{"hidden_size": 320, "routed_scale": 2.5, "balance_bias": true, "init_std_router": 0.0268, "lr_router": 0.000988, "num_attention_heads": 5, "num_key_value_heads": 1, "norm": "rmsnorm", "norm_place": "pre", "rope_theta": 1000000.0, "qk_norm": true, "init_std_qkv": 0.0269, "optimizer": "muon_variant", "warmup_steps": 50, "dataset": "wikipedia_en"}
Below are experts of layer 3 (counted from 0) of a mixture-of-experts language model. Rows are named router (the router's row for the expert), gate (a neuron's input weights, with its number), up (a neuron's input weights, with its number), down (a neuron's output weights, with its number) and show model dimensions 240-319. Each number is 50 + 15 x the weight over its row's rms, rounded and kept within 0 to 99.
After each expert's rows: "gets" lists some tokens that make up at least twice as much of what it gets as of all text; "raises" lists some tokens whose logits its average output raises strongly, later layers aside. This comes from a sample of Wikipedia text that the model never trained on. Tokens count by the router's weight.

# expert 7
router:53 39 49 71 49 52 74 59 56 60 64 52 58 68 58 57 38 36 46 68 48 40 89 33 41 34 48 59 27 33 61 67 37 36 70 84 36 56 38 55 34 58 63 68 54 46 43 53 43 63 68 36 56 22 72 28 36 38 61 58 52 45 41 36 74 30 58 44 84 40 51 29 35 28 58 44 98 38 47 62
gate0:56 70 36 56 60 54 59 35 29 64 67 44 48 41 71 70 50 72 62 48 29 54 62 74 50 62 75 59 79 56 41 49 43 62 59 38 34 43 28 41 44 76 39 54 55 48 51 56 55 43 66 58 40 34 74 36 61 17 25 59 32 61 52 49 39 35 58 56 61 68 26 49 77 54 55 46 35 62 57 43
up0:35 67 74 52 42 37 68 52 71 35 64 60 62 33 38 69 61 52 52 64 85 35 45 47 55 58 71 51 60 66 61 53 52 58 49 28 45 38 52 70 54 34 81 30 36 39 53 40 56 53 35 59 19 35 41 52 51 71 40 29 82 57 40 36 48 43 81 37 46 39 25 44 44 43 44 18 51 30 45 54
down0:59 36 48 23 55 18 47 43 71 52 41 40 54 63 63 60 48 47 22 45 44 69 36 78 62 66 79 28 28 71 34 33 51 59 56 43 50 73 49 45 41 43 74 58 34 33 33 40 46 42 23 59 48 66 52 37 38 48 23 52 20 70 50 66 60 63 39 56 51 54 48 62 54 43 42 37 39 42 45 58
gate1:43 34 61 51 54 49 67 61 68 60 43 47 29 53 80 68 57 66 48 60 46 58 16 37 70 61 28 16 41 68 56 71 42 39 42 51 63 50 39 43 43 75 64 42 60 72 50 45 51 62 25 37 36 50 66 59 72 52 41 47 51 35 50 41 49 49 56 44 34 69 71 59 42 36 74 57 76 34 51 90
up1:57 29 49 53 56 32 45 51 28 72 60 45 79 79 43 40 46 50 51 43 58 54 25 63 30 30 57 43 72 36 29 57 57 37 33 63 40 38 56 47 52 68 59 53 66 44 48 47 43 41 58 33 50 44 68 44 60 53 63 74 78 45 52 61 28 38 39 24 72 43 73 37 54 20 67 34 69 44 58 71
down1:41 61 56 31 37 32 41 54 51 60 39 66 49 44 66 23 48 60 53 69 48 68 36 30 46 48 00 53 42 73 61 49 55 51 67 61 52 09 67 58 34 61 25 50 70 72 28 57 29 31 23 66 57 23 43 78 35 71 50 14 78 42 42 29 41 61 46 56 67 42 50 20 37 57 45 66 64 59 24 73
gate2:67 45 46 60 41 47 23 60 52 68 58 44 69 61 71 38 30 43 30 76 84 81 30 41 41 53 41 34 40 54 63 51 57 70 52 58 33 26 51 60 42 42 66 56 49 79 46 37 54 50 23 64 17 61 71 44 47 41 53 58 58 34 53 39 30 58 71 58 75 30 50 19 57 34 41 35 40 50 46 39
up2:25 52 45 54 46 49 55 68 67 58 37 26 50 52 28 74 58 65 16 22 49 28 57 41 74 40 38 35 33 34 34 64 38 52 53 45 66 58 43 32 67 32 25 58 36 31 55 81 43 33 37 23 59 53 21 62 49 45 62 52 24 77 62 53 58 26 58 63 33 53 42 72 41 48 48 54 56 42 31 93
down2:73 71 72 37 51 61 60 46 60 68 51 33 45 50 37 49 35 45 62 34 55 22 50 35 57 35 84 50 40 55 51 69 83 48 39 40 51 46 49 46 49 57 55 68 49 77 61 66 50 51 59 55 45 50 31 45 58 48 73 29 54 39 35 87 64 42 36 62 30 49 30 73 44 68 47 40 66 44 37 47
gate3:76 63 48 46 51 31 23 32 52 44 34 44 35 80 36 64 49 46 38 32 44 41 23 49 71 27 50 23 61 36 44 55 50 65 47 48 57 57 74 39 77 29 47 28 48 37 85 66 31 48 21 44 53 25 28 74 70 62 33 43 45 56 42 62 64 56 55 52 24 42 53 59 52 51 38 32 36 24 47 63
up3:47 63 56 53 44 47 68 47 49 54 57 53 47 46 39 69 44 31 55 44 45 44 39 41 39 51 33 40 43 38 53 48 58 56 74 26 77 41 64 40 56 31 48 54 48 30 78 63 31 49 12 39 40 22 32 55 69 53 29 51 48 47 28 46 68 25 44 49 29 26 45 36 49 45 50 31 65 28 45 58
down3:39 27 53 45 16 51 62 56 43 80 19 57 41 49 62 44 64 54 55 43 48 23 35 72 33 21 53 31 33 48 53 60 63 38 37 56 54 40 54 53 60 34 70 56 79 62 44 45 26 57 58 45 55 61 78 56 45 40 51 67 66 28 55 38 53 53 50 80 64 39 68 24 23 34 47 37 64 37 76 36
gets: " 1", " ", " 0", " 2", " 3", "1"
raises: "th", ".", ",", "-", "–", "°"

# expert 28
router:42 37 40 53 38 70 48 52 43 72 68 36 55 72 65 58 39 60 53 58 37 64 41 56 43 62 71 53 49 67 48 54 33 36 54 55 61 35 43 47 32 47 37 60 35 42 53 54 63 48 55 30 19 41 45 61 64 38 22 32 53 26 50 70 54 33 46 25 60 47 53 49 65 24 76 75 78 24 58 42
gate0:72 22 18 56 54 32 35 56 28 52 68 34 58 38 43 80 38 19 46 20 43 67 24 47 50 68 30 55 58 62 88 59 22 30 40 78 47 24 43 51 63 78 48 60 51 44 31 61 50 19 26 52 71 57 84 72 42 35 60 51 11 45 61 46 41 49 61 43 46 53 34 44 45 43 31 56 51 53 45 49
up0:65 70 00 59 83 48 59 66 43 52 41 45 47 43 61 54 45 50 47 41 38 54 53 51 50 51 57 35 37 62 62 58 42 61 65 59 47 59 21 30 48 67 72 31 68 57 75 39 68 37 49 39 64 57 63 53 29 54 56 30 65 43 68 41 56 56 43 48 52 25 63 28 43 52 51 36 53 55 59 42
down0:51 59 57 41 51 39 46 49 19 44 50 63 41 65 51 45 90 67 42 51 53 50 33 72 51 51 27 46 32 52 59 68 51 39 82 41 21 25 52 44 55 57 42 60 35 56 57 21 50 46 44 61 64 59 66 52 49 34 37 52 50 56 44 66 38 65 66 74 61 51 46 29 30 42 36 67 36 57 27 38
gate1:38 46 77 60 32 47 34 68 49 73 48 43 71 83 49 78 67 35 52 56 75 46 35 35 63 67 54 47 84 53 38 80 69 09 70 50 38 64 48 39 62 45 78 52 67 34 49 67 43 44 77 31 40 49 31 57 50 61 42 45 32 50 44 46 62 52 47 48 56 54 70 52 49 42 61 60 63 58 43 63
up1:58 62 36 43 42 49 72 58 60 46 41 56 35 54 51 33 65 50 72 50 48 34 59 33 39 36 46 65 61 44 63 42 56 48 57 73 46 34 24 50 43 62 60 54 53 49 45 43 74 80 02 66 47 59 59 19 66 67 54 60 60 18 37 20 49 65 35 27 55 55 30 28 57 38 35 54 62 46 69 24
down1:45 27 43 67 36 53 65 60 52 60 52 48 19 93 55 68 44 35 41 51 25 25 56 79 27 57 39 36 58 69 68 46 45 61 76 46 33 69 70 60 25 49 43 68 64 61 30 16 47 55 68 64 51 45 45 77 59 46 40 78 63 57 56 51 64 29 73 65 38 26 47 58 71 42 74 46 71 49 52 51
gate2:15 45 72 59 50 67 69 42 28 43 60 45 73 68 43 66 61 33 56 30 65 44 70 36 38 53 94 56 63 37 60 53 18 50 44 35 38 49 46 58 40 40 31 71 75 46 54 36 53 43 56 81 19 54 52 52 49 23 66 70 67 79 30 44 21 52 33 45 47 35 16 73 53 30 66 56 49 28 31 47
up2:31 34 73 60 58 76 39 45 52 50 47 56 72 71 38 66 43 32 87 46 59 49 73 53 50 50 72 47 38 47 66 36 49 40 50 35 58 49 54 67 37 28 49 53 48 30 74 42 38 33 40 69 24 56 78 49 33 30 62 36 60 66 40 40 13 47 36 58 62 14 22 62 33 45 72 51 25 54 36 38
down2:39 71 28 53 57 40 66 45 53 12 43 39 56 27 55 64 50 54 58 39 35 34 37 61 35 38 36 59 92 84 37 76 46 54 31 36 72 66 40 52 36 44 40 65 60 51 66 42 50 43 43 56 46 53 30 61 77 53 37 36 50 49 30 55 57 24 21 50 49 44 58 42 56 29 66 29 39 59 37 57
gate3:63 54 54 49 63 34 09 49 60 45 43 68 25 62 58 56 70 79 20 66 35 62 39 36 43 41 43 31 52 35 38 74 31 50 59 50 68 55 38 49 71 55 53 37 55 41 74 77 57 55 40 18 49 54 75 50 54 64 31 60 27 55 32 61 26 66 62 60 48 62 53 36 16 55 65 82 58 42 36 61
up3:66 25 48 41 30 66 61 51 64 39 40 39 39 55 66 38 54 71 45 46 41 52 55 61 57 33 44 44 53 57 76 75 69 72 53 58 60 32 53 72 30 37 58 30 50 43 61 73 39 45 50 56 58 63 60 80 76 68 35 70 37 38 77 59 39 49 42 65 45 78 50 56 75 54 26 22 55 67 50 50
down3:39 53 47 34 46 36 50 62 86 56 64 35 49 47 62 48 52 70 54 49 33 54 32 43 62 23 39 60 53 55 63 62 54 45 66 46 02 57 41 43 54 61 52 64 45 54 51 63 94 64 67 60 44 58 55 31 50 61 58 36 51 64 65 52 27 41 70 40 35 89 45 40 22 72 51 36 69 50 26 71
gets: " |", "|", "==", "===", ";", " ("
raises: "\n", " ", "\n\n"

# expert 35
router:68 50 38 48 57 46 63 66 65 57 48 35 41 55 55 70 28 45 28 80 63 52 43 22 60 48 58 59 26 36 57 84 56 39 59 46 35 40 57 53 49 59 29 76 59 46 46 72 62 55 61 60 39 35 36 56 55 56 50 59 60 34 47 53 56 24 69 82 69 20 54 54 82 49 73 40 64 41 29 74
gate0:57 44 58 45 59 60 22 49 39 58 53 32 47 63 48 59 54 71 63 48 58 32 26 64 33 49 22 22 60 52 49 81 58 33 48 40 54 57 45 52 31 51 40 52 40 21 89 56 58 21 17 36 69 56 37 41 65 62 79 66 61 65 48 46 44 14 84 83 65 53 30 35 41 39 69 72 78 69 56 60
up0:30 69 32 50 27 66 74 43 57 38 30 70 44 36 57 33 66 43 47 48 60 56 66 38 56 68 51 78 23 61 36 35 36 87 61 72 39 62 41 25 59 43 62 30 44 66 64 62 63 79 77 49 00 34 37 43 39 64 31 62 28 39 38 35 59 73 39 41 35 28 51 37 52 64 46 45 40 50 46 54
down0:45 58 61 26 40 66 35 47 45 75 57 53 41 44 78 56 53 49 43 59 29 64 66 48 36 55 83 61 31 35 42 81 44 48 59 46 25 30 62 44 54 53 65 16 55 49 36 47 45 67 41 48 53 37 39 34 49 67 41 45 49 46 39 31 53 40 50 64 49 60 77 38 41 56 57 37 57 35 19 44
gate1:52 39 68 58 61 40 67 61 78 29 48 48 64 58 60 79 57 49 71 39 56 54 41 34 61 74 37 26 54 52 51 54 34 42 44 48 51 47 78 34 54 69 65 52 29 79 57 50 78 53 55 51 44 65 26 34 61 49 64 45 53 55 38 49 55 42 49 49 62 32 40 64 48 48 46 56 26 63 62 69
up1:74 53 77 46 92 41 36 36 36 68 49 39 63 58 50 46 59 46 62 59 51 66 47 32 23 76 30 44 57 45 49 42 35 40 75 31 74 70 72 59 49 41 67 47 53 59 55 23 78 50 61 35 44 71 66 12 61 42 52 61 47 23 44 47 36 45 40 58 44 54 42 62 72 40 38 41 66 53 58 35
down1:49 86 20 44 34 54 42 39 40 66 50 53 45 61 51 35 68 35 56 59 44 82 61 47 47 34 58 42 20 43 69 81 37 39 50 74 54 65 56 26 35 57 58 43 48 59 31 25 32 48 47 33 23 36 41 46 52 47 44 62 38 57 58 57 45 48 54 57 75 60 87 44 27 73 59 59 47 32 46 80
gate2:57 63 49 27 76 39 69 43 61 51 49 38 48 72 27 74 55 47 32 72 44 22 70 47 54 63 44 59 63 50 66 40 80 51 56 70 45 58 64 50 11 38 72 46 82 40 34 75 32 43 55 69 43 77 49 57 51 72 54 45 59 51 47 69 38 75 39 52 37 54 59 72 39 44 69 34 53 53 43 65
up2:36 34 47 64 36 61 53 66 58 56 42 64 39 40 48 27 31 42 63 45 44 74 48 57 36 44 40 51 18 54 38 40 60 59 53 40 53 25 53 58 84 59 33 63 21 57 56 27 46 62 31 27 52 36 43 49 42 52 58 62 41 67 74 37 58 23 56 57 69 44 49 38 45 31 41 73 37 68 65 26
down2:52 62 69 49 55 27 48 48 65 67 34 83 47 56 69 51 61 53 46 55 46 40 45 41 45 46 37 47 13 24 48 49 44 53 40 40 45 29 30 78 51 27 57 57 68 68 44 40 66 60 74 48 65 24 38 37 21 62 60 49 53 47 69 26 81 36 44 56 64 33 45 33 72 46 60 74 43 26 38 26
gate3:49 71 59 48 65 51 51 17 45 39 56 54 59 28 56 45 61 63 52 46 70 60 59 58 28 58 49 34 75 28 35 39 30 61 45 24 61 83 56 40 57 54 51 47 58 52 79 62 72 75 61 63 59 23 30 39 45 45 15 64 38 52 34 27 55 51 63 52 50 52 47 47 50 74 74 75 49 21 34 55
up3:37 47 46 39 58 41 53 48 35 65 56 50 53 58 55 37 50 48 42 48 51 55 67 52 35 63 49 70 60 45 52 75 37 41 67 60 70 61 54 67 28 55 27 39 68 69 65 54 25 66 65 33 34 40 04 58 50 44 16 48 42 48 56 20 75 46 53 55 51 65 62 73 67 28 26 69 71 22 47 65
down3:37 31 54 54 28 32 61 53 61 37 60 69 54 56 36 39 49 36 32 68 51 47 54 27 51 35 35 65 32 73 62 65 61 46 40 43 48 38 53 37 48 65 54 43 58 29 47 37 76 37 54 58 66 77 58 62 81 36 56 24 38 56 64 60 31 55 58 27 53 37 41 47 29 75 73 55 93 32 52 27
gets: ".", "%", "°", ").", "000", "9"
raises: " (", ",", "-", ".", "\n", " |"

# expert 17
router:73 52 59 20 35 40 56 27 50 39 46 53 56 55 56 80 21 47 59 68 40 67 42 43 30 69 19 67 46 54 46 52 67 49 50 31 42 51 25 35 28 53 42 44 32 19 73 56 76 37 39 28 37 48 34 54 64 50 75 41 48 50 24 73 56 28 41 55 58 10 34 21 62 39 42 78 47 32 40 59
gate0:72 39 68 30 62 60 42 76 56 59 55 45 45 73 50 49 64 29 43 43 72 38 59 29 60 60 61 75 48 41 17 69 28 45 58 45 88 44 49 69 46 43 86 61 41 43 60 37 24 50 43 73 34 34 54 14 58 50 34 54 77 49 44 22 77 26 63 51 49 23 53 50 52 42 61 28 49 45 68 62
up0:34 44 34 23 47 34 61 33 33 34 62 58 60 55 50 29 47 54 36 29 56 56 32 52 56 29 50 60 51 41 60 34 47 43 41 53 67 65 54 38 63 49 55 43 61 43 55 55 53 75 55 70 59 68 62 58 60 66 59 26 73 56 60 79 33 34 27 52 62 66 39 11 71 45 37 61 34 32 40 25
down0:46 32 52 64 98 59 57 77 54 32 80 51 49 34 38 41 49 48 64 29 32 43 60 57 54 33 55 57 65 47 53 57 31 40 48 91 54 33 69 41 38 60 72 45 64 69 30 34 20 70 57 65 53 54 88 41 35 74 59 69 61 51 82 42 52 71 74 36 48 82 68 76 70 64 45 43 46 65 89 53
gate1:29 37 66 38 66 61 44 35 36 69 45 48 45 70 40 41 37 42 60 74 46 33 58 48 52 42 39 28 67 34 37 57 53 60 35 32 51 68 66 89 15 40 41 52 64 58 56 24 65 55 31 36 61 86 56 41 48 61 46 40 62 54 54 34 68 26 57 36 56 31 39 38 42 63 55 88 40 38 68 37
up1:39 42 75 44 69 64 49 27 27 62 41 54 35 63 35 44 38 52 59 56 44 30 42 37 46 34 56 09 52 53 43 41 65 63 39 32 54 70 72 86 32 34 56 40 64 64 54 17 71 71 25 56 48 81 48 48 58 59 49 43 69 41 61 34 60 31 48 36 47 31 51 45 47 66 51 76 37 47 55 37
down1:48 44 74 73 53 32 50 64 63 51 39 65 68 37 25 24 71 49 74 50 65 68 43 50 51 17 56 60 47 63 44 21 45 66 48 61 39 75 61 65 64 26 32 56 65 39 33 43 31 39 44 47 61 43 59 43 36 45 55 46 47 50 57 39 61 38 49 50 16 46 32 59 60 36 82 59 15 51 72 46
gate2:66 58 31 70 45 46 47 47 32 41 26 61 61 68 49 36 58 46 40 64 59 30 78 70 54 42 57 58 69 33 37 56 67 43 51 51 54 45 67 35 34 15 58 85 55 53 57 62 46 56 50 79 34 67 56 56 34 41 31 32 47 69 58 39 39 40 81 67 41 57 54 72 34 67 57 46 44 53 62 62
up2:06 50 34 22 66 46 31 65 68 51 65 38 53 47 53 63 18 54 27 65 29 50 43 34 76 56 36 29 37 49 56 35 45 45 46 72 19 42 59 54 52 76 46 47 36 45 49 48 72 72 47 18 44 53 42 40 36 51 59 67 46 56 54 37 69 68 32 57 52 28 33 23 51 54 47 60 41 35 45 53
down2:29 47 65 84 66 29 65 72 70 70 59 32 71 30 54 77 55 32 27 53 49 49 32 33 84 16 50 62 58 54 28 65 34 65 55 57 16 57 63 57 71 78 61 61 81 46 51 61 55 55 49 77 53 60 43 61 48 62 54 58 45 65 70 43 38 73 42 55 47 57 55 65 47 66 83 61 62 68 67 48
gate3:81 51 79 49 69 70 31 61 37 29 35 63 67 39 57 25 44 22 45 68 56 34 58 27 84 29 48 50 31 36 42 47 36 41 62 61 52 30 54 50 69 48 62 49 45 32 23 25 47 81 59 65 67 60 46 50 55 74 51 34 51 66 23 75 54 61 60 55 48 51 58 66 53 49 44 52 68 49 73 23
up3:38 42 22 48 58 43 39 79 64 42 44 42 64 55 42 39 48 39 30 57 47 70 69 39 78 61 77 47 20 72 36 40 31 29 81 60 61 71 50 57 63 37 52 38 70 64 54 24 46 44 51 60 65 58 32 63 47 67 38 27 39 39 49 40 54 46 50 60 51 43 30 62 34 34 16 51 49 59 63 44
down3:56 41 38 55 63 52 33 62 45 39 47 50 70 48 36 68 37 71 41 47 35 58 63 46 37 52 43 65 38 40 63 52 63 49 58 30 80 75 74 29 64 52 38 77 63 73 46 50 68 48 68 62 59 56 44 39 52 55 69 42 69 57 67 36 59 63 65 66 56 49 40 65 10 36 48 87 45 65 39 59
gets: "\n", ".", " ", "==", " \"", "\""
raises: "\n", "|", "R", "In", "-", "D"

# expert 20
router:76 55 37 34 35 45 49 50 39 75 35 49 51 54 45 55 35 46 49 86 63 43 54 54 42 56 49 51 38 36 33 62 39 59 76 57 54 43 51 30 45 44 45 76 40 21 63 61 64 42 13 25 43 49 49 50 58 43 45 58 54 39 46 54 61 12 47 67 57 44 77 51 60 36 61 58 63 68 64 49
gate0:57 40 56 61 62 50 51 53 33 42 49 54 24 59 45 34 71 45 48 72 70 27 74 49 42 51 46 51 39 43 38 31 54 72 65 25 44 55 28 40 52 41 48 57 37 53 73 37 67 45 43 29 27 45 39 60 28 66 46 53 52 45 30 32 17 66 49 30 78 56 72 57 36 39 79 38 26 81 37 22
up0:49 65 72 25 38 49 45 49 34 69 72 52 72 35 34 54 33 57 42 38 22 80 44 50 41 46 57 67 36 58 69 53 73 17 58 53 46 64 49 56 53 65 50 53 39 60 33 52 43 48 33 71 59 44 55 45 63 51 73 48 21 51 48 51 73 65 62 60 36 56 26 42 67 46 25 56 59 39 40 71
down0:68 62 59 82 59 37 45 64 70 67 59 23 41 63 45 34 39 60 21 67 40 63 57 57 59 45 52 45 50 15 49 64 39 30 33 44 43 49 44 40 27 54 52 26 37 50 24 36 73 30 50 43 17 38 35 21 25 20 34 39 32 19 82 58 42 65 44 56 38 49 37 53 61 61 27 54 64 47 70 60
gate1:31 60 71 82 48 77 36 48 63 37 45 39 70 19 26 52 80 40 47 86 37 55 63 50 41 48 40 49 49 20 50 56 40 56 12 54 55 78 54 60 35 29 50 46 48 31 59 11 66 38 58 30 35 48 64 48 73 57 45 45 72 47 50 44 38 41 53 45 64 63 65 27 49 63 48 39 59 65 62 79
up1:37 54 54 65 37 29 36 59 46 24 36 37 40 15 61 67 68 51 33 46 77 79 31 42 49 54 59 41 36 34 27 34 40 65 56 66 43 46 64 20 63 47 43 45 24 27 37 33 61 37 38 35 53 48 87 32 73 57 77 39 53 38 28 41 34 43 35 24 61 56 28 29 76 36 51 50 35 58 55 48
down1:73 56 45 54 51 15 36 49 49 45 43 50 33 50 38 71 52 50 45 33 25 40 44 13 53 68 60 57 67 44 54 68 66 60 59 38 32 60 28 69 47 56 35 49 46 43 55 33 81 60 47 61 39 54 53 18 26 31 22 83 37 73 48 43 76 45 68 71 35 62 52 52 51 59 59 52 56 55 59 45
gate2:75 54 30 53 23 65 25 88 34 46 80 57 42 35 52 42 39 95 46 51 64 60 38 52 81 36 72 65 58 75 59 61 48 52 68 49 51 50 44 57 65 60 44 75 60 53 43 60 33 48 46 66 37 77 57 54 39 72 62 58 52 50 51 46 54 60 51 41 27 49 66 56 40 47 46 63 48 41 54 68
up2:29 64 54 30 56 60 51 63 22 54 43 39 54 71 41 42 45 56 43 36 27 59 56 43 46 25 39 39 59 42 43 45 37 84 37 66 64 37 49 47 08 54 54 66 46 68 36 47 58 65 22 47 48 38 44 37 52 27 66 72 44 45 66 37 58 45 71 35 76 76 18 53 23 75 09 89 44 69 66 58
down2:05 18 39 55 46 25 42 58 52 64 38 55 66 36 70 28 41 36 59 54 44 41 62 39 72 25 65 35 66 52 47 50 41 71 58 38 52 52 33 52 41 51 41 29 25 38 46 63 46 66 65 30 46 72 34 54 43 36 42 70 66 64 62 48 57 42 49 42 49 61 68 52 71 62 54 44 46 33 44 56
gate3:40 56 82 37 37 46 49 46 35 64 46 28 73 53 54 63 91 33 61 39 48 64 89 40 54 64 98 43 72 61 39 57 53 15 56 24 56 53 51 48 55 39 57 52 58 42 58 37 42 32 63 26 70 51 64 57 46 53 39 33 39 70 44 44 58 68 65 50 78 28 52 44 53 75 71 53 59 54 59 32
up3:51 50 16 52 27 46 31 87 54 46 52 32 10 52 62 44 38 76 33 54 55 61 40 54 73 32 29 51 33 58 67 55 32 53 39 50 54 35 39 67 48 56 35 69 48 14 73 39 29 46 44 58 65 46 33 34 52 51 51 60 74 24 77 47 43 43 42 26 26 56 47 58 63 22 33 52 51 48 62 33
down3:43 28 52 56 39 72 38 49 55 34 59 50 50 70 53 24 49 35 43 54 33 54 60 45 26 54 50 47 62 30 57 41 39 95 28 49 40 81 57 39 70 64 38 37 62 59 39 34 68 55 38 57 39 30 81 51 59 52 69 43 62 46 71 41 67 35 59 59 50 56 24 52 47 31 42 58 70 45 23 53
gets: "\n", " one", "%", " two", " all", " part"
raises: "-", " of", ",", " in", " to"

# expert 29
router:42 36 62 36 51 70 45 63 61 73 80 55 53 80 55 34 20 65 48 47 42 44 53 58 57 52 73 29 46 42 44 67 32 45 52 55 63 25 40 74 22 49 36 28 31 45 55 68 41 38 59 37 25 45 43 57 68 38 33 37 42 32 57 62 78 25 57 45 50 51 50 68 64 36 57 60 74 32 75 47
gate0:70 43 29 68 33 63 29 56 37 37 56 60 30 83 45 53 53 38 72 29 39 48 62 78 49 79 19 73 55 45 48 72 48 39 27 62 51 61 60 30 31 71 51 43 31 43 55 56 60 47 53 29 84 32 27 62 54 47 40 43 61 49 36 50 57 51 58 73 48 39 54 66 30 19 38 37 45 46 35 71
up0:60 48 70 43 74 57 53 44 33 73 66 42 50 23 49 77 44 46 54 65 47 35 25 28 61 25 62 48 19 52 52 52 43 50 55 49 51 42 40 75 61 32 57 76 49 55 62 45 49 53 19 68 32 27 47 67 46 53 47 68 39 76 64 48 51 59 66 37 52 38 43 58 56 42 47 51 42 65 63 47
down0:68 50 48 69 59 53 53 65 40 50 48 45 55 74 42 55 71 39 40 33 29 55 33 62 44 41 59 78 25 60 83 97 88 26 37 50 35 29 36 53 56 43 34 50 60 47 44 61 90 30 48 57 12 63 65 62 53 69 45 42 52 46 63 29 39 76 44 42 39 37 52 35 50 62 40 50 50 59 37 34
gate1:22 38 37 24 62 47 30 45 56 53 65 57 47 65 29 55 58 49 18 28 82 29 71 41 55 30 48 41 63 55 50 42 42 54 60 32 37 57 76 66 35 59 41 47 33 31 49 09 36 29 43 42 47 56 54 51 37 47 71 76 54 74 59 45 67 41 33 37 47 66 56 51 40 54 37 15 59 82 43 52
up1:68 65 64 50 54 43 53 63 33 58 30 31 42 30 58 07 66 36 21 44 37 69 65 62 54 66 64 58 41 57 40 75 73 53 47 38 68 55 38 34 57 51 40 52 50 53 63 68 45 73 76 49 55 37 64 44 70 48 57 29 44 67 31 51 47 82 37 44 51 92 46 30 44 68 17 68 25 41 54 34
down1:48 32 47 86 59 56 59 70 54 60 40 48 58 33 76 47 44 60 15 70 46 52 23 36 35 52 75 45 51 42 57 52 54 50 31 34 33 59 69 52 38 69 41 35 47 19 46 39 52 42 47 50 64 69 35 67 68 32 42 13 66 29 69 50 59 37 61 58 46 47 50 34 64 51 36 52 77 37 72 32
gate2:62 53 85 39 67 59 63 61 45 84 74 18 84 42 56 53 55 36 38 59 45 39 55 36 32 20 54 37 34 45 43 65 29 30 62 50 62 41 48 46 40 54 57 44 26 44 46 78 74 36 21 65 32 29 49 38 47 43 56 50 46 47 56 42 72 23 17 37 54 54 66 56 74 52 65 58 68 24 47 38
up2:40 65 47 47 49 31 62 64 50 43 32 43 62 54 43 46 52 63 40 54 46 70 61 55 77 86 37 64 56 57 64 48 52 90 49 52 28 59 56 53 59 40 28 59 56 70 54 09 39 93 59 22 63 62 64 65 52 63 54 65 50 45 36 66 37 74 65 53 64 37 76 28 62 40 46 11 38 91 52 75
down2:61 59 58 40 51 53 69 55 49 45 33 34 85 45 48 50 64 35 65 58 52 30 78 45 46 63 02 54 57 51 36 59 67 41 62 28 59 30 28 39 40 42 34 46 62 30 51 52 46 39 72 42 35 44 40 18 41 71 63 67 42 65 62 43 67 54 32 56 70 34 72 58 59 42 58 32 51 49 50 73
gate3:40 47 65 38 49 69 64 47 39 72 58 42 52 48 40 48 45 48 48 67 62 61 49 52 63 65 43 47 51 53 47 69 74 55 49 47 35 38 73 57 56 50 50 37 53 47 41 54 42 48 25 23 24 53 62 69 32 73 49 40 28 74 31 57 38 35 38 75 35 63 85 61 59 67 66 31 47 42 54 71
up3:51 60 63 47 22 29 55 15 61 46 38 42 44 60 43 42 50 39 29 55 67 56 29 62 76 51 62 56 44 48 62 48 29 57 32 30 54 69 47 49 68 47 47 61 41 32 24 70 64 39 48 42 30 59 21 41 49 49 42 38 42 79 46 37 52 42 74 75 28 57 48 50 59 52 39 73 39 41 42 61
down3:49 51 28 39 51 38 54 66 42 40 37 51 65 67 73 71 37 57 73 56 65 71 67 39 49 43 73 68 57 70 29 34 54 48 36 54 39 64 56 41 41 62 62 80 37 40 23 54 32 37 54 45 35 65 33 75 40 46 64 45 83 62 25 25 57 78 43 45 67 43 70 45 60 75 85 40 40 60 40 63
gets: " |", ":", "|", ";", ",", " by"
raises: "\n", " ", " —", " 1", " 2", " 3"